From a checkpoint of a small mixture-of-experts model trained on Wikipedia: 16 layers, 4673 steps.
Below are experts of layer 7 (counted from 0) of a mixture-of-experts language model. Rows are named router (the router's row for the expert) and show model dimensions 0-159. Each number is 128 + 32 x the weight over its row's rms, rounded and kept within 0 to 255. Numbers have three digits each.
Before each expert's rows: "comes after" lists some tokens at least twice as common just before its tokens as in all text. This comes from a sample of Wikipedia text that the model never trained on. Tokens count by the router's weight.

# expert 104
comes after: " the", " a", " The", " his", "'s", " an"
router:061138107150150130133104190107139127059105158097123143122097106173130085105110101108133121121170140085130120104154108143096149174131087183150109160128123132202156185081172094142203180133116130220075120152139060125090156135192104158133080165141113140115068184080141138136150067181099149114172116146124152165182138126153091098100151109114172164128104131073127131099130211112118135120079131173223136090105116132138144156135129137114125123163164131159159124127151113116111145102110138

# expert 51
comes after: " the", " a", " The", " of", " his", "'s"
router:079140079136142087127128168114032146108149179144090115122190096151122118076064134130200126148175178119119129151141124133094142139146101139137107134140068086145087122051135138132161119092116108150075149195132105134129155087172120152131105148119117130133121165162105137145173075134113123091165113108093159138159125131077120079127155110111127161172123166049167114145135140130169084136072063170178109054128075146145139158192123168176117133178164158135173178100163119131121123100129163

# expert 28
comes after: " ", ".", "–", "′", "200", "201"
router:104160124132105133204145099114124121124137161143111142044185137130053050077115115112137156130130135131121125146092133152042123132134115173141164040148163069155106116127104095171112129153145089166073141105137137123114148165102099150070125106101121057154114112161095091064155082102140130116170088151145141141198142041112082114083162168098146157138142112137127138137128121090142087144076132135105097144085143115139173126136111104058106139116135099157103110119173170113114047135108109

# expert 59
comes after: " the", " of", ":", "-", ",", "|"
router:107113135144086114126095087101135126076179156063110127076129111096066076071123109138114129131144151123133069182147064079147112157103118135093136080195080121125113130088103118116162104147071126141081102143099144120137107087127081126161117105167183144126141218110117150119169122112128106179153123106125128176114111139177118079050159129084112133156143152168112128111128120089161083163110124135166126095079087089104150147191161055130085153152054066129128160090155112079133154125105144

# expert 32
comes after: " |", " ", ";", "%", "0", " /"
router:096127111186109134173070125132174140119121119139119125089164140137106132070116160078158138158097162143160147118142174179080143153180083204135176138134141101154134142105114092103129159179123106182051164106147125122133143124148122133155134105162098043102113183124129156123165067129104164132189090136165159111153169112088124128106179146155119123138105154100138176136192118055144101119099132149237122157098106070138119141127100101150089159139161097136141105042145137090172118157144145

# expert 91
comes after: " was", " his", " he", " a", " the", " is"
router:091143096168154092128098155091145139147122133072099125079139164074119060128082091164096141143124142092126141121142118126103150139132127152126100147143154132170145194064121148119106107121103109193114087111178115142164156138134092148138101131177198018181115122148067135143164091150170127038148133138110197149111129103147083136103173120125085152127149126059185092127149158152130118114120133172085126142162109089167119228116176126129117171116143111113116146087125067146114131106163162

# expert 43
comes after: " |", "|", ";", " in", "2", "1"
router:080149112147115091143135092121092150129138119076114142084119107119128106129096127142115164079110192082070083133163146143127139201142090142180155117124101137103111183020110110130149121143116125101096126160169162126104097072132114157163105120122112099147077107140086150026148063156094161101205115152180136167118134144106109070124106150116121198151179127103174102144182148102139150156084131129149127097093123103097103122159155079063146147171091146084139104121100098139182158090131129

# expert 62
comes after: " of", " in", ".", " with", " to", " for"
router:160149055110090121157146128089101137119170060061163112104077119088102123094052136134146090151174136078102118093139148148121157167125124161157086093128122113128103158135162064136095081139089093105156132204092131074156113119158154139178117134142152098098127153144120130148142097142132177113140087124120202143099144138179124135111132123109114179155125112109127094155146195068161122118115102104117049203082117106093118152143166132104069148204182116124195129113112154143103104099127176

# expert 45
comes after: "2", "1", "–", "3", "4", "5"
router:083142097211106100167086112142121128120143069124115147138151106089107131086124145157128163117103144099069115117145129143060083107184118165122118031157113134098061133085069112116132129158148038115112092127190121156125172116155105118110096132145126081120144091179095111135141142121094100109175089149148142082136127097175151104081159109177101133105106073132169114128172174165198119112095105146162093097072124113132131114142123115139038122127162101123139076133118115123070059142108117

# expert 77
comes after: " |", " ", ";", "|", "0", ":"
router:095162112161167128171080097134155173154151121107174141072136088097100120114089162127153135096098122128153155186129154137065153160146087198154159136180126176133174131107107081110125150170135097131099115131136127125142166111121131133159106098140088075121121127113110146086173051102062147163197085176146160092146146097129062099120121140150104123137115135073150135102185119081146121143082126165152064144099080036140110130100107091112087162148202115089148130064158125106126110092179125

# expert 25
comes after: " (", " |", " \"", "-", ":", "|"
router:095129123114100098151084078115110145100163098127069129086139097126134066110149147107126138148190136121142071196110140127113167149129139154124126065158139097121111156074080149120155101160084119127099088161091135109133124104115049111185096097197171114090129203141142138104166138103091146169176099147139138146076132114164130079062164123093137124151062160162140119131100166108160044162105152154099138095129120065106151152156138078102126146154109103127118171028155096080134149122122123

# expert 97
comes after: " |", "|", ";", ":", " in", " October"
router:082144111179130109131119099145130146134098155134115105110087110072103111077095164147113141069103116093147124193105144147138164243118080186165162154112106167139135122052123091104158150144121119155101075123162134118158160112126114138129069103142166080150090133106073178089134046106145174100168114158161178115153138096151113084085169134134119158140143132080103098129149101067188127147108122158117083142111101096086107121106156092091140119201143091141191103114155138090165153119128178

# expert 17
comes after: " |", ",", ":", "-", " of", "."
router:080119140169100124136058119127157165090169132128099158104135161077058101055159141092132101083191144106115107133145108044163106102111122149131133091176099126149159174057114072101165085125121128140109155112102163147141118102111100146143117166171160090171110184097092151120151101151127097143149041184066132144139148120175149132062133111144098132169074155154149107131112103102137132143096167139153077130066136058147123184135122067149155151117132116128164158098178088118091143119125128

# expert 15
comes after: "201", "200", "202", "199", "198", "–"
router:125180108161121055149090184086164130148093154104113149061125105122104116118095074137102146163152115097124150106142117169114134172140115167175156107137135067102135160124111119155124091102134031166091081104100103091119177143151089149070094108124161126128105083126115108089160096107120165141178106188172140179120184134134121140052189061134164134133120085138105112108156104150165123128103172116133128112119119131096136150095145142115079101147129161112172133112076171059096057078180158

# expert 110
comes after: " |", " the", "-", ".", ":", ";"
router:092097155176117107154078129144159112139127100113095144043124124094139135023103116104200147105106131103114120185132122124122114116131103151103115073158106102194081086105063121119115129147113074178091043132095135147136086092132090134144124147129136079119077131172132130150154095116170139115122097160144163150154153108183129117121154109113071128152101117137136102127210132146165150175102111102187125113077087042124111177178125150099087143156128121182088115135104077123098140110096165

# expert 30
comes after: " of", " in", " the", " to", " on", "."
router:135133128146122080144098101113125117092175122069165094105130115105091125093077162142125097150136146085108081146103072124140152144112125170119148070154101088150129115129133073112085066141113092071159117171100119053172148128116141142148114119171162119114139130122137150034162059140103167084143088141185165162178127144158120123080130100161095173139093135139120080192141122156180133138076110136112038185108126113086095139186151185130101155149129121090162171108131128095145090117150193

# expert 82
comes after: " |\n", "\n", ")\n", ".\n", "\n\n", "3"
router:122145116142177119143062084147173155131134084120167137107107192115135127128114102113077115137122160107062115169136130123124131141115106160140129098108107119151111186097137110219193100118117115163147080130179066100170144065135074155151086089116135113178103114125126130130156108139106154123173059148180221113150162093103107119113156063127122170108059100124135099099169138138186151152096072132131135119120104075161131151159156101110076173141144100116181115115105136118127041160153166

# expert 53
comes after: " |", ":", ",", "-", " of", "|"
router:085125138147124109135057096106134151061149126134110128098127138083037118065151122111127133113208163101130096141134121091140160151112150133126122041149127122158127139087138136101149105142083118139090132147144169120116089110134063164148118139155118136139132212091047193101176117094120115150174125145084127196163154121131103089097157150096099142198031145144152101127133093119158119196099134147130135135068087075131166144141127057164141146127107103128137137071147096105149124141112152

# expert 55
comes after: ",", ".", " and", " that", " where", " \""
router:113107116118152049139088118131123131074156100118145103116080140127117178069104184079105129061176163082133151112107079090093105130236150111122219111180113188131155125112127103150104110107119097135099152141091123131114139098145121147090114146179131155114097133078080200108156021134110142150172091093140168113147168146117160166116145103140140129178109059128144113100176152163148123145086123166160102136105115069156129181128113104117123133121164142138138136130118107057088118127135130

# expert 4
comes after: " the", " a", " and", " to", " an", " \""
router:067100112147078178138125129080160157114171134084111117057121079113160099085110076155122123141134103123105097114120108143112134146166142166141154050142111124071201115123141109171190074173116107115117109105181073114111079112174103127111088162120092115093105162058067198119165122114092118124168121165085117149134189158160127144096135080183095117160122154123145115164183218145117117160102118165126112111116119113165117125160189092089097192147110156130139116116141104137130149110125176

# expert 10
comes after: " |", "|", ";", " in", ":", " /"
router:075154140167129173163147096112121145141124073115139064105126092101101063098110174111132125062135152089090124207068116141047160171117093187240126136142111159135171116070114119137126120166093105112111104145144143094112136161131131129128104098139133128119091159116119213069133083115114158106161122166139157125104127078116155036119117181141146133133139160107144145187127156121181128171080141126118081087097158106149077135106143116127119107147165114149147124124149127129140149084151207

# expert 48
comes after: "-", " was", "==", "|", " is", " were"
router:081138082152140059149095144122137154080134142112116089113146201095107124109089061199149141166137120124102152156152052116119116128175069137191143099127115138094119166100164157124080134152149126151086128115121103126145131161116059111092104149178131062133101134149115138141179053111105107124153104110091168079123184039116134133113144132167164140126142138076182115108139200109144135133118118121149126162137096076081117231081148101118096141126172122091108143116129091111147121146139184

# expert 6
comes after: " |\n", ")", "0", "\n", "2", "3"
router:128130099177144124151049104115150119154121067141144098117085134136135132155147088084155128105123188078032116113146121138124130130125129167113137083144078178120120170085145128185128065150104097128141128139152116116166180123143110157123022132131145134106122181112105136123148109170131148111205085168189159143113148068074116121102167070143182202156096163122141097104191158159179128144113130113104102087078136064134148163136134130074088156172164116144154160157119117132126107151137140

# expert 103
comes after: "\n", " |\n", ")\n", "|", ".\n\n", "-"
router:082118097133139093147138106105139154071108108129145117120111167104125147125104095140097141153115142119089161124104132122124117148109109149187166100120105142188198136091134071123163085138110135132117106124139098069142081061111095167107110098125175051146031108122142204119143122106131188159193102185157155117111175101126088131108127104153128151129082069091144159132160118116150152219095126114115145155140124127132119131168180086126075189154100105139178134145135176090103062150184182

# expert 31
comes after: " |\n", "\n", ")\n", ".\n\n", "\n\n", " |\n\n"
router:143144070132113141135098131107134188066111113109124108130104157123128157116145110119134141138120137112122141151128150066120100129122114169130150070163096153210193162097155156093151052162109111117145159113134106050118133082127092182103075088127141105093060176159162184119155106113121130158188100175163152119101163086116123144076116118139145183148078041118126163130136132125107125200125106138109121140109129077126145165203149150120110215173084117134132135116160117100121076130179182

# expert 49
comes after: ".\n\n", " |\n", "\n\n", " |\n\n", "==\n", ".\n"
router:126135124156154055151098105094069135094175120016098145135128130091113161140142144118111073110160124110132119145040159122137155127183132152205159116147099140155158160090152109162095110155126128102074120133114112127072112106168125113150072129146091156166118133096146143130150083143160121123188103115181162104090148116103183144089145141116066181212127140036122110132161190065162117108108106126168149139117086109125131144131156157100114150149163089099157148126145095113157081077145125

# expert 115
comes after: " of", " in", " to", " for", ".", " on"
router:151134099149107115154138099081114137118186122093168100096135161096115112114052132161145111153138130078107136080157135145127166166139135160139082083152129120141128104114159043141105068129104092104165095187081125028122138126142168126173105140214165120084111166118094155107153074122104180097144090119163190125119141141140099127113126098124098177128108129108117085164141171127172110124101129098121055190074102116100145135191141162124084159200147104094151133089102147126128078090112174

# expert 100
comes after: ",", " and", "s", ")", " well", " such"
router:073123092136099066126122088122149119082129081074126165123097128129131120137075136115106052095095194070125092120148129128084078123189146133150184089101135136067176127108118089129118073074073090205160184152186175126159104118158094174129117114128135119113124126134077194135148087146087132107143068120131203146092171111127134100122146176116107184138115105128132135103166137105102134144117059125145080170132124137150122157140164114126096190114163128142131112103135143099077095081118080

# expert 40
comes after: " ", "201", "200", "202", "–", "199"
router:138178114161123070155076120115178127131104110076125120083155115126097072129073136133113158185154150117073152185085132136084103157139135175147106098192125110104162166127146140125112105113128070184061125142128126086086125137161116133077120123097154082105097115122122105051152143084147138111191112105173117124128135070114110076125189106123152116135105113069141133118116101144197114167057154123126139095101125159094129126114139151076108089093078076121130137104115138096128005110156104

# expert 119
comes after: "0", "1", "2", "3", "4", ")"
router:123127086151117065132027090116139119136110150140152156114145109137145116138110125097125128121152145096034118162159108131131160159116126154103122093178063145111090147109125133182199120128119100149137086161142093138109211100132092133133025125130126106133108149125126106122164089110098124058163041154144139115165136104102081147090152087101175204133109149115146086103163120113170119100135121107130145102099093065165122160082129092108077120182165116139182110141095110111092076089124160

# expert 29
comes after: " the", " a", " The", " and", "'s", " be"
router:085173107219131118161113168123145118093103115066185108127102151130163135085105102129139122137111159130081111091144079102064121109140148171206122152150147094136186132078104134102159083140123068127083139149201084137132117112128132143149095142160088023134103182102123142082204125175137110112162100120129129072142124147151182145115135099155106124140133108068111115146191166097124145129116158136146109181136128106161070161146149156097137166170166177173150144132160108133090139130114185

# expert 94
comes after: " of", " in", " to", ".", " with", " for"
router:120150081151110098167149101054115124128195097051147111119089122114105110110086129171150116192168130085104112102150127123128153161136122153127093067131148121127111134123168048149092057133101096076146095215107121038147122128137168121144127157192144107102117137117090181108149098112118121144141099128159212159151116147174108124111107096110102175147126112124160115145158165118172110137108104118115042183069119081094142133176134132117108156177140106114154148079116170125159078097131156

# expert 36
comes after: " the", " a", " and", " an", " of", "'s"
router:103101102201109115161136164098099138139098158069163078092123145136109097064017131150151111132107118147124156105145113159095161137114122147136138117085101078116128135068140090132142139169120116142084097111133107112153140181179116167134094178101115123134127113168125150103154084117080100078158092164092108148099147119177139145068147143143080121166137116056175076189126177120137144135092108160139106113126087135115075165156132133148106150236139167144187146098164100148096099116155192